{
  "n_experts": 16,
  "experts_per_token": 1,
  "d_shared_expert": 0,
  "normalize_top_k": false,
  "scale_expert_input": true,
  "tie_embeddings": "early",
  "lr": 0.0122,
  "grad_clip": 1.0,
  "batch_tokens": 65536
}
Below are experts of layer 5 (counted from 0) of a mixture-of-experts language model. Rows are named router (the router's row for the expert), up (a neuron's input weights, with its number) and show model dimensions 288-383. Each number is 128 + 24 x the weight over its row's rms, rounded and kept within 0 to 255.
After each expert's rows: "mostly gets" lists some tokens that are sent to it at least half of the time. This comes from a sample of Wikipedia text that the model never trained on.

# expert 11
router [ 96 129 149 162 127 105 156 125 108  84 104 114 139 154  99 148 146 165 104  51 147 138 135 122 137 133 129 107 159 102 154 133  84 111 152 151 153 141 156 102 146 125 152 115 104 139  86 127 115 125 100  67  71 121 184 160 154 144 129 154 181 147 131 116 117 146 118 114 153 143 126 122 115 163 181 151 130 145 137 146 102 109 122  99 160 141 150 108 140 153 140  93 121 118 116 114]
up9 [121 110 123 150 167 130 129 108 117 105 116 139 138 142 122 147 143 158 121 160 140 129 169  74 158 143 106 161 140 135 126 118 107  98 123 120 153 142 165 160 121 117 139 110  98  98 132 115 149 140 124  83 117 128 135 203 123 130 107  90  96 196 133 119 139  96 145 121 117 103 119 108 146  96 133 121  78 121 138 125 103 114 141  98 130  75 109 119 189 133 144 125 104 115 132 134]
up10 [143  90 183 136 144 109 139 144 165 105 124  93 112 131 130 141 135  79 107 144 143 131 172 129 128 106 147 120 149 138 105 121 145 142 137 138 140 120 119 123 132 176 159 134 124 162 103 142  87 135 117 146 146 137 133  87 136 134  95 149 148 144 144 128  76 106 149 126 124 158 126 146 165 115 183 148 135  88 136 111 127 141 147 118 173 162 139 123 158 159 128 153 109 127  87  81]
up11 [138 121  94 138 144 120 149 143 126 151 108 133 144 132  89  99 135 122 113 195 121 170  97 180 147 105  85  90 132 121  85 109 120 132 137 136 111 134 134 133 150 162  95 155 126 177 174 127 135 118 128  98 141  91 122 123 142 111 108 128 101 155 104 125 138 149 177 127 124 142 158  87 106 123 155 159 109 163 113 111  48 173 125 117 188 139 119 129 177 101 142  96 139 124 128 117]
up12 [106 135 113 118 205  99  95 165 120 143 151 148 139 145 113 165 151 129 145 177 119  83 168 136 155 116 154 126 105 129 162 149 129 105 165  98 113 146 119  97 168 114 176 148 131 120 124 137 165  81 119  93 116 158 140 171 126 174 173 100 131 117 138 142 148 130 109  95 171 144 111 150 133  65 122 146 100 166 133 140  90 130  99 147 160 141 169 144 120 140 163 119 131 133 113 111]
up13 [102 115 114 112 127 165 114 130 182  92  82 125  83  87  68 156 161 157 129 130 106 104 157 112 123 124 103 122 124 139  99 109 105 117  85 118 144 133 165 175 155 166  77 134 114 148 130 176 105 161 116 115 129 100  94 134 135 143 140 152 129 112 142 116  82 138  97 118 129 149 139 120  86 118 164 137 148 144 147 172 124 159 110 119 125 104 148  90 110 133 134 150 161 150 100 111]
up14 [125 138 131 136 120 114  98 136 176 150 100  89 150 143 152 166 149 173 110 116 147 126 124 155 137 133 162  95 127 101 140  91  93 116  99 126 128 142 135 115 134 139  85 102 123 141 174 100 113 128 149 101 130 113 150 119 103 136  77 133  78 172 142 130 152 158 125 131 165 107 129 108 109 135  83 110 146  98 149 136  77 147 118 118 131 108 100 162 114 119 146 141 127 118 151 147]
mostly gets: "he", "che", "ä", "ø", "ne", "k"

# expert 14
router [ 94  88  76 123 143 126 120  96 117  99 116 125 170 172 110 147 146 124 128 115 122 150 112 126 130 120 116 161 132 106 133 119  88  88 131 159 148  74 123 110  99 112 158 149  94 134 133 124 155 112 120 107  96 120 141 170  94 137 112 145 160 152 117 132 136 101  96 116 125 171 164 130 128 123 156 126 175 190 100 103 121 119 138 127 146 120 113 124 148 146 140 134 122  99 103 155]
up32 [ 99  88 129 112 105 114 124  97  76 143 156  85  87 147 144  89 134 139  88  86 125 139 129 124 199 116 119 192 155 161 128  82  90 100 104 186  94 119 157 169 176 144 143 134 118  93 133 116 129 123 126 120 120 113  96 145 135 133 157  88 117 121 115 127 148 115 117 108 144 136 163 108  96 122 108 142 105 143 125 151 108 105 109 130 148 129 131 144 138 106 117 120 120 106 108 146]
up33 [116 164 132 108 117 118 128 141 144 125 139 111 155 148 168 161 165 159 124 154 108 126 127  92 110 160 106 132 151 137  91 140 112 152 125 136 120 168 141 144 124 153  85 118  96 110 117 137 103  87 110  92 142 152 142 124 140 133 156 148 113 139 141 140  96 147 142 114 160 121 120 114 117 108 108 144 136 151 134 131 175 112 153  99 124 103 150 140 106 167 134 115  72 128 109 127]
up34 [ 93 146 125 126 125 108 139  82 135 139 161 101 120  91 140 155 132 152 131 103  87  86 129 124 164 154 113 119 170 111 135 144 135 106 155 125 124 110 100 149 188 112  74  77 137  98  82 116 123 155 137 153 144 125 125 121 124 131 105 131 107 115 132 152 158 130 134 125 178  87 157  86 172 152 163 145 152 127 166 128 101 157 104 130 113 109 125 171 148 176 132 123 149 177 151 121]
up35 [115 161  87 153 110  96 150 137 172 128 106 128 150 122 106 168 119 138  97 132 145 129 138  85  94 157 110 114 123 138 132 140 134 140 121 102 150 166 148 129 130 138 118 163 113 108 125 135 112 182 133 129 155 147 134 138 155 131 122 118 141 135 107 140 143 107 138 174 101  99 137 138 156 102 129 132 145 114 119  97 153 140  88 126  89  98  87  99 141 126  81 115 142 129 101 121]
up36 [127 108 151 134 137 123 143 133 110 136 135 100 106 141 110 121 149 125 147 136 111 143 128 143 158 165 140 105 113 117 107 157 154 113 107  99 138  95 144 111 137 106 133 115 106 141 104 130 127 121 158 121 145 129 131 165 170 117 120  80 118 144  98 134 134 128 116  93  68 143 135 134 139 143 124 146 136 151 119 134 106  94 176 110 140 116 157  95 138 111 129 138 135 126 174 122]
up37 [100 142  97 113 120 140 121 138 129 171 199 126 154 106 176 108 123 148 164  99 110 158 103 140 121 131  91 123 132 142 117 153 122 136 139  86 126  92 150 104  82 118 125 155 131 139 137 112 129 130 139 133 112 120 127 106 137 108 110 129 105 169 108 189 140  95 127 118 156 116  89 128 153 114 112 104  84 104 144 108 116 126 107 151 142 155 128 160 105 114 141 163 112 117 125  97]
mostly gets: " football", " player", " government", " school", " women", " father"

# expert 10
router [ 98 100 102 113 115 124 157 118  95  97  77 115 175 154 133 152 121 146 119  98 143 114 102 105 151 149 105 132 134 112 149 143 129  92 123 102 138 132 142 140 133 114 122 119  98 111 149 123 151 131 146 111 100 146 175 126 116 143  95 161 135 140 142 123 100 142 131 114 117 168 166 168 161 174 145 116 138 161 104 104  98 103 129 128 156 137 120 133 118  91 151 113 122 143 152 133]
up34 [148 147 154 140  96 130 176 128  94 133 155 154 127 122 163 116  99 107 156 121 154 168 104 152  87 100 130 135 112  82 171 140 115 155 157  83 159 110 131  76 121 134 113 117 121  80 121 114 143 115 185 122 106 108 105 112 148 117 115 166 141 111 147 135 126 138 160 104 134 107 126 142 129 103 109 157 149 123  97 126 109 171 119 114 135 134 146 119 136 124 164 151  96 136  92 140]
up35 [127 117 153 112 137 134 142 137 133 123 123 110 106 131 119 140 131 143 137 152 152 112 159 141 154 148 141 139 150 135 125 157 112 145 133 146 124 134 130 113 112 135 128 118 112 135 157 106 103 181  91 138 145 143 107 130 121 114 108 140 160 134 123 179 168 105 122 130 163 110 142 108 115 149 126  83 111 136 135 127  94 124 169 134 161 114 164 128  90 132 148 146 125 132 107 122]
up36 [115 114 128  99  88 127 166 142 114 152 150 130 127 142 165 169 146 107 143 127 100  99 171 104 157 108 115 112 107 151 114 114 144 116 147 130 138 129 104 156 140 103 106 181 147 107 114 121 149 138 106 158 144  68 109  94  99 118  90 143 130 129 131 143 123 122  89 177 118 156  98 162 129 131  93 152  98 177 128 150 165 121 104 157 129 170 160 139 195 160 161 128  99 116 176 102]
up37 [ 50 113 132  91  98 143 144 149 127 113 116 144 170 122 106 104 130 100  87 118 127 119 164 113 113 139 123  70 117 115 173 125 136  97 116 116 153 135  87 140 151 121 123 124 120 125 152 149 131 115 107 127 102 102 142 121 157 128 128 111 118 124  70 131  67 139 114 125 116 159 138 141 109 167 167  96 118 101 114 105 101 113 114 148  77  95 136 144 108 117 173 133 103 151 100 122]
up38 [ 54 124 146 148 111 126  92 149 147 123 177 135  97 162 102 167 158  92 140 125 119 123 143 157 134 140  85 117 122 130 140 103 137 140 113 145 134 135 144 137 134 114 102 112  87 159 146 137 124 122 171 135 117 140 147 135 115 124 103 126 140 120  80 149 118 117 140 144 129 134 205 127 134 162 108 152 134 141 131 128 133 138  85 115 136 153 123 130 120 140 139 126 145 132 154 113]
up39 [104 120  97 107 134 179 132 143 122 129 138 112 135  91 125 144 124 148 101 160 128 120 106 145 124 131 129 123 107 131 104 139  61 120 134  94 137 136 164 145  91 129 142 116 136 141 117 177 141 104 176 144 116  92 146  97 109 147 105 163 128 130 101 133 117 166 130 130  90 164  88 116 140 114 120 128 174 159 112 159 142 130 167 145 144 103 161 169 158 151 110 150 116 152 113 102]
mostly gets: " ", "á", " At", " at", "ñ", "é"

# expert 15
router [ 93 100  94 108 106  73 111 111  72 117 129 111 141 152 120 175 115 147 135  81 157 127  97 118 139 116 101 173 140 115 147 178 131 125 149 116 102  90 124 144 143 120 138 128 122 125 159 124 147  71 112  83 103 119 141 148  89 131 117 155 141 150 121 159 110 106 104 130 136 187 129 103 134 146 118 164 183 156  96 105 104 101 164  96 156 131 114 117 113 122 155  78 133 100  91 123]
up0 [175 128 146 119 121  95 130 135 136 148 104 178 116 192 107  90 111 104  99 129 160  95 146 121 145 109  93 125  99  88 125 134 125 132 139  98 139 111 123 114 153 110 151 111 137  80 108  87 131 109 133 140  83 105 105 104 118 153 129 124 111 140  79 153 160 155 128 158 180 131 176 123 138 162 134 146 154 123 146  92 104 118 103 130 168 104 158 178 118 185 136 129 140 131 127 128]
up1 [116  86 129 156 142 160 149 131 123 132 121 103  68 163 139 157 141  85 113 110 148  60 126 136 151 133 149 157 120 142 126 109 153 102 160 123 171 109 147 115 176 119  73 135 132 116 129 114 133 122 137 144 105 152 107  95 132 151 119 141 144 200 126 132 138  97 114  61 130 147 107 166 127 142  84 117 134 130 156 127 164  99 135 138 109 109 145 116 112 139 135 130 137 112 119 144]
up2 [107 147 140 101 120 111 159 130 117 144  86 122 141  95 182 131 110 115  98  98 159 110 149 105 120 127 121 165 132 133 148 102 121 118 153 155 129 146 145 122 151 139 124 137 115 118 130  91 145  90 164 166 148 112 155 166 110 146 113 127 130 121 116 123 129 142 166 105 159 125 133 116 152 140 154 105 134  93 138  77 111 137 136 141 142 106 145 135 159  88 157 119 157 123 105 125]
up3 [147 145 113 140 139 113 171 120 141 140 123 127 123 163 113 134 145 101 120 187 141 136 143 105 148 111 194 132 136 138 104 115 143  90 120  82 148  91 130 123 111 165  81 160 134 109 144 145 145 142  82 107 124 101 140 147  99 109 101 133 104 125 118 134 137 159 112 131 157 140 127 133  97 146 138 136 195 115 119 105 150  97 165 113 180 103 125 100 122 153 162 116 164 111 124 119]
up4 [120 150 165 128 135 171 151 101 119 168 153 103 137  95 158 101 109 120 149  99 169 120 145 166 105 111 106 155 120 155 122 112 160  99 113 150 167 139  89 109 121 122 131  91 133 135 123 128 117 138  98 114  94 111 181 103 157 161  66 152 139 137 126 117 129 127 167 115 152 114 129 160 118 100 168 149 126 105 125 133 147 119 148  90 127 183 119 139  95 127 100 110  96 141 132  75]
up5 [117 143 171 115 164 141 111 159 102 160 119 128  87 127  79 178 132 135 157 175  85 127 148 116 144 136 134 120 147  95 141  94 108  84 149  91 116 117 141 112 121 111 153 179  73 136 156 130 109 118 130 159 135 111 108  97  87 106 158  89 101 161 113 110 125 148  85  51 129 144 114 119 133 151 154 165 137 133  99 128 119 101  83 131 109 149 106 145 107 137 113 154 145 138 106  98]
mostly gets: " would", " out", " up", " moved", " went", " took"

# expert 0
router [ 99 108 144 116 163  83 127 100 110 150 115 136 170 122 100 108 141 110  98  88 153 120 123 122 150 122 132 175 154  98 133 128  74 107 134 116  84  93 152 125 135 144 131 135  51 132 140 153 134  92 126 112 116 134 138 179  89 169 124 115 151 141 142 144  96 107 107 136 160 179 170 133 115 154 160 133 163 152  98  91 120 122 133  94  94 155 119 121 140 125 146 149 111 145 132 138]
up16 [136 120 136 156 140 156 183 109 116 117 114 136 113 160 143 159 121  65 101 108 113 127 120 179 136 123 119 146 143 155 115 116 143 115  98 148 154 123 124 121 145 107  99 110 128 169 172 138 183 133  94 101 158  83 115 142 167 156  94 119 100 109 108 106  97 175 116 156  74 148 135 130 155 181 184 105 104 152  94 121 131 125 144  73 113 100 169 135 138 107 110 120 124 152 113 152]
up17 [111 101 129 124 186  76 138 152 149 113 147 149 127  97 179 130 130 132 145 143 145  83 147 115 157 111 157 136 103 114 158 115  83 131  98 121 161 109 157 124 168 161  72 153 104 138 147  94 117 114 156 123 151 125 160 138 138 139 102 160 144 148 131 141 150 165 113 142 134 151 173 108 114 117 171 138 111 129 124 116 120 113  91 149  86 120 163 117 138 101 164 117 105 148 121 147]
up18 [135 119 122 138 115 137 155 145 150 152 133 124 113 129 113 112 118 131 161 116 112  71 142 151 103 145 169 148 145 148  49 134 131  75 160 115 120 138 133 162  87 118 125 139 132 104 143 156 147  94 112  61 122 100 170 134 183 133 141 112 163 140  83 129 135 135 141 157 154 143 122 143 130 127 122 131 190 138  85 112 103 135 108 129 128 134 124 124  91 113 134 108 107 118 190 152]
up19 [145 143 132 144 103 152 171 125 121 112 132 140 122 102 149 117 108  86 142 138 134 136 144  90 107 127 128 137  89 168 100 143 160 146 153 135 125 146 110 170  97 182 119  98  98 120 111 124 117 150 108 142 147 173 177 163 112 145 108 144 105 131 138 124 101 114 153 148 102 103  91 138 130 129 169 110  91  94 162 136 146  87 122 128  89 109  68 126 114 122 106 150 151  81 146  82]
up20 [113 107  70 124 116 147  92  80 126 120 112 143 129 140 157 147 146 102 149 174  70 119 110 129 154 151 138  82 144  87 109 114 138 113 115 153 180 137 136 140 136 139 127 136 121 132 130 157 131 127 114 129 163 119 170 100 120 131 140 164 156 177 105 148 129  97  60 109 152 107 157 130 142  86 134 179 128 127 132 153 116 135 162  81 125 167 108 123 139 137 130 137 129 103 167 128]
up21 [111 155 102 126  82 126  98 112 116 121 168 118 167 157 144  96 148 124 120 131 131 180  69 114 124 101 151 145 138 110  98 192 123 134 150 143 156 136 128 132 105 127 147 100 123 107 118 131 122 169 188 113 120  70 109 111  85  92 124 127 110 166 133 156 109 193 135 147 128  97 113 165 124 168 137 136 122 120 132 138 152  95 152 128  95 110 133 109  89 138 113 103 120 154 176 172]
mostly gets: " his", " the", " a", " this", " their", " an"

# expert 12
router [131 115 120 145 133  99 116 123 113 146 149 133 146 148 127 123 154 119 116  96 157 125 127 152 171 142 112 146 148 126 139 145  73  87 135 170 142 122 148 129 122 118 133 146 115 111 101 185 154 118 110 119 118 133 125 139  98 108  97 149 146 150 118 144 108 111  89 128 136 155 155 106 126 125 107 165 181 193 114 133  91 147 139  83 153 137  94 127 132 131 136 104 121 129 109 144]
up25 [108 137 114 160 183 114 136 156 143 121 103 143 150 139 162 129  68  86 105  96 115 119 140 128  93 183 118 122 160  93 151 141 123 117 113 114 122 158 134 170 140 101 101 110 150 111 129 137 156 101 116  81 125 122 148 136 158 116 101 131 115 115 121 119 135  91 133 181 118 115 114 116 129 103 104 128 153 116 141 140 144 159 148 101 142 132 160 117 159 112 155 109 133 155 146 165]
up26 [102 123 150 137 122 137 146 147 123  80 125 109 154 155 131 125  88 134 137 111 133 122 149 144 160 118 122  99 104 113  96  78 140 121 125 128 117 121 138 142 155 100 102 146 166 114 137 136 126 179 127 162 167 143 142 110 120 122 132 148 120 158 188 147 139 116 153 121 124 117 103 189 110 176 111 140 158 143 142 128 119 117 159 157  96 145 143 133 137 147 131 184 191 103 108  96]
up27 [108 167 142 128 154 158 147 156 146 195 135 133 127 109  97 123 136 127 113 138 141 156 119 131 108 138 154 136 118 175 109 102 138 110 114  91 132  84 138 102 152 120 118 144 110 116 137 117 139 127  74 106 133  89 142 133 134 104 118 145 172 130 140 100  73 138 117 100 111 160 131 138 121 133 130 142  96  92 159 102  99 152 121 116  97 100 126 105  94 166 111 145 106 122 120 120]
up28 [136 142 142 114 114 144 147 137 133 128 142 161 145  98 133 125  97 160 143  58  89 104  82 147 177 142 106 131 151 151 127 130  66 161 148 143 159 145  99 119 110 113 140 167 161 102 137 132 149 103  87 141 149 126 122 133 121 128 129 102 123 150 104 144 125 160 129 153  95 129 140 117 122 111 137 143 113 126 116 145 104 155  99 127 147 137 118 107 176 141 168 147 151  95 129  95]
up29 [107 165 103 117 131 103 127 126 142 122 147 142 144 105 117 142  36 123 121 151 158 160 135 134 175  98 117 139 115 103  80 146 104  95 136 144 129 175 158 139 164 117 139 142 118 143 129 163 153 124 158 167 117 111  86 150 152 137 150 105 123 154 132 107 129 111 144 142 117 105 114 101 137 138 147 109 120 111 120 115 115 103 120  90 146 143 117 116 119  53 150 132 111 119 124 167]
up30 [147  76 128 139 107 104 150 159  75 167 116 113 116  78 102 129 126 141 167 143 109 105  79 134 145 164 128 151 136 104 147 110 101 141 126 132 129  91 141 110 125 148 158 128 147 170 156 142 103 139  97 139 160  90  81 134 156 102  96 108 112 140 131 104 166 116 102 140 162 103 103 113 139 133 107 114 134 186 102  91 160 113 119  85 116 139 143  74 153 163 139 139 121 103 135 141]
mostly gets: " United", " University", " York", " North", " State", " County"

# expert 3
router [ 98 103  95 146 131  93 133 119 109 126  75  95 181 147 103 145 106  83  82 101 129 140  96  98 134 129 120 135 139 127  85 141 103 106 151 153 140 103 111 128 149 107 124 163  99  99  94 114 133  92 106  95  84 152 136 142 138 140 114 142 206 131  93 150 139 112 115 165 126 148 126 114 147 141  94 139 165 130 111 109 118 113 105  97 121 178 108 130 133 104 148 123 153  91 145 147]
up47 [130 122 154 156 150 152 118 133 140  91 136 130 149 122 150 116 111 108 144 127 148 121 143 164 145 137  77 136 142 155 124 156 144 139 192 104 105 166 147 144  83  73 116 110 177 171 142 119 153 161 110 108 166 157 129 125 114 126 159  98  91 116 149 152 104 145 145 128 153 106 142 115 105 165 116 118 137 155 148 130 101 135 149  73 144 118 160 103 129 144 185 163 126 125 130 113]
up48 [108 134 126 115 137 121 108 162 148 117 126 137 121 140 146  97 137 119 134  67 139 100 172 142 109 121 104 147 109 179 140 140 143 140 134  80 154  93 158 116  92 142 186 155 138  93 151 100 132 120 160 108 139 137 127 122 133 123 142 116 163 137  91 162 113 125 117 173 120 144 143 115 143  93  83 104 128 117  90 126 152  91 109 151 141  68 107 120 166  85 139 114 132 142 135 168]
up49 [ 90 177 135 126 112 126 124 103 128  90 142 154 143 107 162 139 155 124 136 128 109 139 110 147 146 114 170 135 143 116 102 119 100 120 106  90 125 128 110 128 118 121 123 145 127 151 148 175 127 105 163 142 120 168 129 123 161 150  91 124 113 172  82 172  99 154 149 133 142 135 116 118 145 149 149 128 135 124 152 206 100 158 188 125 121 141 107 119 109 133 165  84  97 100 137 116]
up50 [129 138 128 135 145 195 129  97 115 146 140 148 104 150 147 133 108 126 157 113 127 109 153  98 148  98 135 119 113  96  78  98 125 107 105 120 100 102 142 107 117 107 133 155 120 145 128 127 137 122 148 161 152 153 158 116 109 159 148 118 170 163 109 123 111  93 156 180 161 137  98  84 100 156 157 112 143 138 158 138 112 155 132 142 152 130 128 103 118 102 128  79 155 151 143 132]
up51 [145 146 130  99 106 106 111  92 108 165 142 100 114 114 173 177 142 105 128 146  98 140 102  54 114 157 128 151 157 142 188  88 105 165 160 114 122 118 157 121 152 147 142 132 168 129 142 138 108  90 117 115 113 153 144 123 137 154 126 130 114 116 110 121 108 129 136 105 146  93 123  96 113 115 120 132 146 120  98 132 185 132 149 124 136 145  92 136  70 100 132  99 139 111 130 162]
up52 [110 187 110 153 130 105  87 132 107 143 131 111 126 144 121  87 147 145 104 116 129 119 148 148 122 152 145 136 122 138 106 141 111 108 108  96 162 136 151 115 146 139 136 131 137 139 177 144 122  94  84  86 122 136 123 175  94 129 130 164 129 110 161 112 118  95 107 155 139 164 138 125 120 156 141  83 124 121 145 103 148 147 163 127 129 129 130 156 139 132 118 144  97 101 182 125]
mostly gets: ".", " b", " c", " p", "F", " r"

# expert 5
router [ 58 111 117 132 151 121 143 145 119 135 129 105 151 124 112 129 100  66  92 130  99 154 140 121 115 133 121 153 134 143 134 141 139 142 164 123 119  72 132 126 124 103 134 142  95 103 139 108 115 114 129 113 112 130 153 123 113 144 106 114 176 169  95 160 113 108 104  82 105 134 159  93 146 147 111 162 163 161  99 122 114 156 125 122  90 110 140 118 164 107 150 112 133  99 125 131]
up9 [ 92  81 154 100 151 162 131 114 112 180 113 106 164 153 147 134 122 117  94 183 124 150 125 169 100 124 103 140 149 122 158 130 137 163 148  96 179 135 111 163 141 146 145 122 128 142 120 133 127 130 130 137 132 147 119 118 169 164 160 125 121 126 130 140 135 134 121 111 138 133 143 106 114 137 133 136 111 157 166  67 130 142 146 126  73 112 114 181 112  83 120 130 127 146  98 131]
up10 [135 131 101 142 178 155 123 136 179 106 124 147 124 106 136 131 116 145 149 110 162 112 116 133  83 113 124 122 175  95 131 113 113 168 152 165 107 133 134 167 116 133 119 141 122 127 134  98 117 110 116 131 165 132 151 106 112 122 171 159 126 144 145 132 136  96 132  98 131 122 146 149 144 106 142 142 130 152 115 141  81 132 117  76 118 128 137 163 142 135 142 133 120 166 129 118]
up11 [133 133 124 102 139 127 173 142 131 128 116 123 153 152 105 109 148 111 109 102 124 138 117  92 132 152 106 183 149 150 118 130 132 126 150 170 110 157 132 139 192 128  75 128 139 129 128 149 135 120 103 114 154 118 119 150 121 142 159  90 107 105  86 132 126 149 101 128 108 162  90 140 142 178 140 146 146 141 116  78 126  83 141 128 124 145 106 146 125  68 123  93 114 134 100  85]
up12 [142 156 122 105 193 112 121 144 161  86 143 106  87 126 159 150 117 115  89  83 120 116 110 154 146 119 134  60 154 127 134  92 139 116 129 142 137 106 129 133  93 139 117 155 104 147 101 109 120 165 124  68 131 139 129 111 100 102 134 125 160 135 152 146 134 123 141 112 141 156  99 142 157 157  93 119 129 123 143 177 100 115 115 135  99  96  85 102 131 186 112 104 125 149 129 142]
up13 [115 141 108 144 118 105 137 129 131 149 121  95 101  99 129 186 153  86 181 137 128  75  87 163 124  45 151 119 115 135 127 145 130  99 147 110 130 104 122  87 116 136 134 145  86 138  76 145 160 103  84  95 138 136 122 161 104 154  92 108 113 135 130 105 113 164 173 119 109 128 142 103 137 103 135 119 118 139 125  85 124 126 116 142 106 111 100 205 161 132 122 114 118 105 113 133]
up14 [130 111 114 114 127 101 130 129 115 122 123 133 143 138 105 136 158 117  99 115 132 140 137 158  91 140 143 123 102 149 148 119 129  92  73 129  84 143 155  97 191 168 133 151 151 107  81 149  98 122 161  99 155 119 143  78 143 161 103 118 175 133 119 118 131 172 104  93 142 151 116 100 110 133 118 136 182 157 128 124 139  91 132 117 136  86 150 132 156 114 132 141 113 110 133 123]
mostly gets: "v", "qu", "sc", "c", "om", "w"

# expert 9
router [111 174 121 176 150 108 134  82 115 132 108 135 170 150  91 141  82 128 109  91 141 178 124 102 128 110 108 125 120 146 110 138 109 122 148 153 124 124 121 157 137 102 120 125  84 120 102 109 148  89  97  93 113 110 180 126 113 156 124 137 180 118 151 160 125  93 126 116 109 131 148 108 168 157 124 151 140 122  77  96 107 108 107 109 149 118 128 147 112 140 169 152 133 127 129 162]
up54 [ 89 164 138 121 123 122 143 110 143 100 139 165 159 110 140 128 136 103 138 108 161 142 164 121  97 137  94 118 143 128 141 134 166 111 134 108 119 156 167 196 139 137 145 131 128 124 167 137 114 109 112 127 107 133 121 117 148 135 133 105  98  94 118 139 107 132 152 154 120 148 118 115 122 151 110 112 128 103 148 104 134 127 152 116 142 105 108 133 151 193  73 139 114  89 121 145]
up55 [114 135 133 122 122 145 129 112 110 145 122 160 135  86 154  86 114 106 158 153 139 111 102 113 108 125 110 127 117 134 146 174 119 126  73 135 170 131  77 119 148 150 124 118 153 148 144 128 115 101  87 138 132  68 150 108 125 113 145 127 139 112 130 141 110 139 111  99 157  77 167 147  98  94 152 116 116 156 135 129 103 114 155  90 100 101 126 118 149 132  97 135 142 125 132 104]
up56 [147 106 161 112 180 140 135  97 126 129 180 122 141 149 149 137 161 125 139 139 157 136 147  79 116 149 113 120 123 135 144 100 141 130  92 137 154 138 123 125 105 125 108 156 139 157 190  98 126 105 102 123 147 154 119 148 189 137 105 108 113 148 110 100 153 121 134  94 155 147 128 151 153 135 141 120 186 176 177 158 148  98 155 134 114 126 121  95 100 126 170  99 116 168 104 124]
up57 [132  89 128 125 104  79 117 149 157  90 121 156 117 128 114 126 171 116 122 146 138 125 153 128  90 117 109 146 120  82 112 111 148 122 138 140  97 112 141 117 118 169 133 161 167 101 117 126 132 118 172 123 121  96 157 194 146 120 129 153 124 129 141 145 106 116 107 111  81 138 125 177  96 127 166 128 130 112 130 127 153 146  97 131 149  86 145 114 139 166 101 122 124 105 114 134]
up58 [105 137 169 137 116  99 121  98 127 165 114  89 155 113 142 129 117 149  89 114 107 111 122 108  74 110 126 135 138 150 165 146 120  85  97 181 147 108 123 160 122 172 169 152 134 107  96 146 115  98 147 166 117 172 107 142 160  86 148 154 123 108 178 103 117 129 150 127 110 137 131  78 115 176 171  90 101 124 147 129  85 150 145 149 131 129 136 136 119 174  97 125  94  86 109 128]
up59 [126 116 155 110 151  93 133 173 125  93  93 113 142  71 150 117 124 138 155 128  96 114 131 140  77 139 125 119 187 104 170 125 124  94 133 151 115  80  91 129 160 135 147 115 149 139 145 116 173 155 142 151 110  94 106 136 152 108 104 147 141  84 131 145 110  91 180 110 122 145 137 122 173 156 162 113 172 164 106 110 129 113  96 134 168 155 147 140 125 154 136 137 165 125 114 134]
mostly gets: ":", " 1", " 0", " 3", " 2", " 7"

# expert 7
router [ 65  92 126 116 125  96 142  79 108 109 129 118 158 150 106 149 143 101 116 117 142 113 105  71 170 146 103 142 162 110 152 135  97 115 137 138 134 125 129 126 136 100 122 133 110 138 103 115 120 125 127  91 135 111 176 129 120 164 109 148 175 133 132 168 118  91 124 134 108 136 161 104 144 132 145 139 158 153 116 130 118 131 125  69 137 145 135 102 101 113 169  95 123 123 109 174]
up0 [105 111 118 129 200  57 127 101 149 127 107  86 161 142 156 124 124 118 147 159  93 103  72 156 137 125 115 136 116 150 157 177 147 152 134 142 127 168  93 103 137 147 143 151  70  85 144 137 154 142 158 139 137 127 127 132 160 115  94 147 109 139 107  76 132  98 142 122 101 108 132 114 109 141 124 144  97 138 139  91  78 133 108 128 121 130 132 136 122 108  95 193 107 119 145 147]
up1 [144 143 106 138  67 146 140 144 133 150 130 127 152 150 112 110 118 131 131 160 115 163  94 130 140 126 109 119 103 129  82 144 155 174 115 104 154 123  97 119 107 127 127 151 172 111 135 119 156  81 136 124 154 148 149  59 116 132 124 161  86 157 158 159 135 111  83 121 157 130 157 119 136 138 134 104 167  90 175 128 125 122 148 108 127 152 107 105 108  77 130 129 133 112  94 169]
up2 [112 138 137 149  86 109 151 112 134 132 175 104 201 123 164  89 142 126 153 145 119 144 161 167 156 139 144 135 136 149 131  99 125 101  83 101 139 146 157 101 130 111  91 123 118 144 137 145 114 131 130 139 163 106 176 111 152 152 139 160 157 138 153 128 106 166 145 117 139 127 121 140 162  80 120 178 102 120 136 101 180 159 130 106  88 134 118 105 127 125 150 129 125 124 121  91]
up3 [135 155 172 109 126 123 124  90 122 154 142 128 136  91 123 128 128 119 123 137 143 125 133 125 118 128 113 156  99 136 110 113 122 140 175 144 164  95 145 119 132 120 110 120 167 126 115 110 155 125 140 108 129 128 165 113 137 136 156  97 138 125 105 124 142 124 151 121 122 127 147 162 117 157 163 140 135 123 102 108 123 115 100 135 120 116 100 145 123 124 112 111 125 180 172 107]
up4 [132  93 125 128 104 137 153 152 199 170 114 130 111 113  94 121 150 128 136 159  86 108 141 114 166 172 138 163 150 115  96 159 138 127 108 139 143 125 124 123 138 177 134 152 169 104  68 170 114 134  86 114  97 107 142 105 160 113 160  94 120 120 127 100 130 101 125 168 117 132 136 134 156 161 115 158 100 123 152 125 127 114 118 114 171 128 134 155  97 116  93 101 150 109 132 118]
up5 [122 126  95 147 157 135 122 157 137 107 152 161 116 110 179 134 123 117 130 155 122 141 140 116 127  82 136 141 128 139 127 139 113 119 118 143 118 115 132 111 143 148 149  97 103 112 142 125 146 119  98 120 144 114 164 143 125 166 133 118 121 143 163 106 146 141 113 136 103 152 134 126 163 142 119 105 121 159 142  81 147 115 188 152 179 139 173 126 174 169 162 105 100 132  71 115]
mostly gets: ")", ",", " which", "),", "\",", "\";"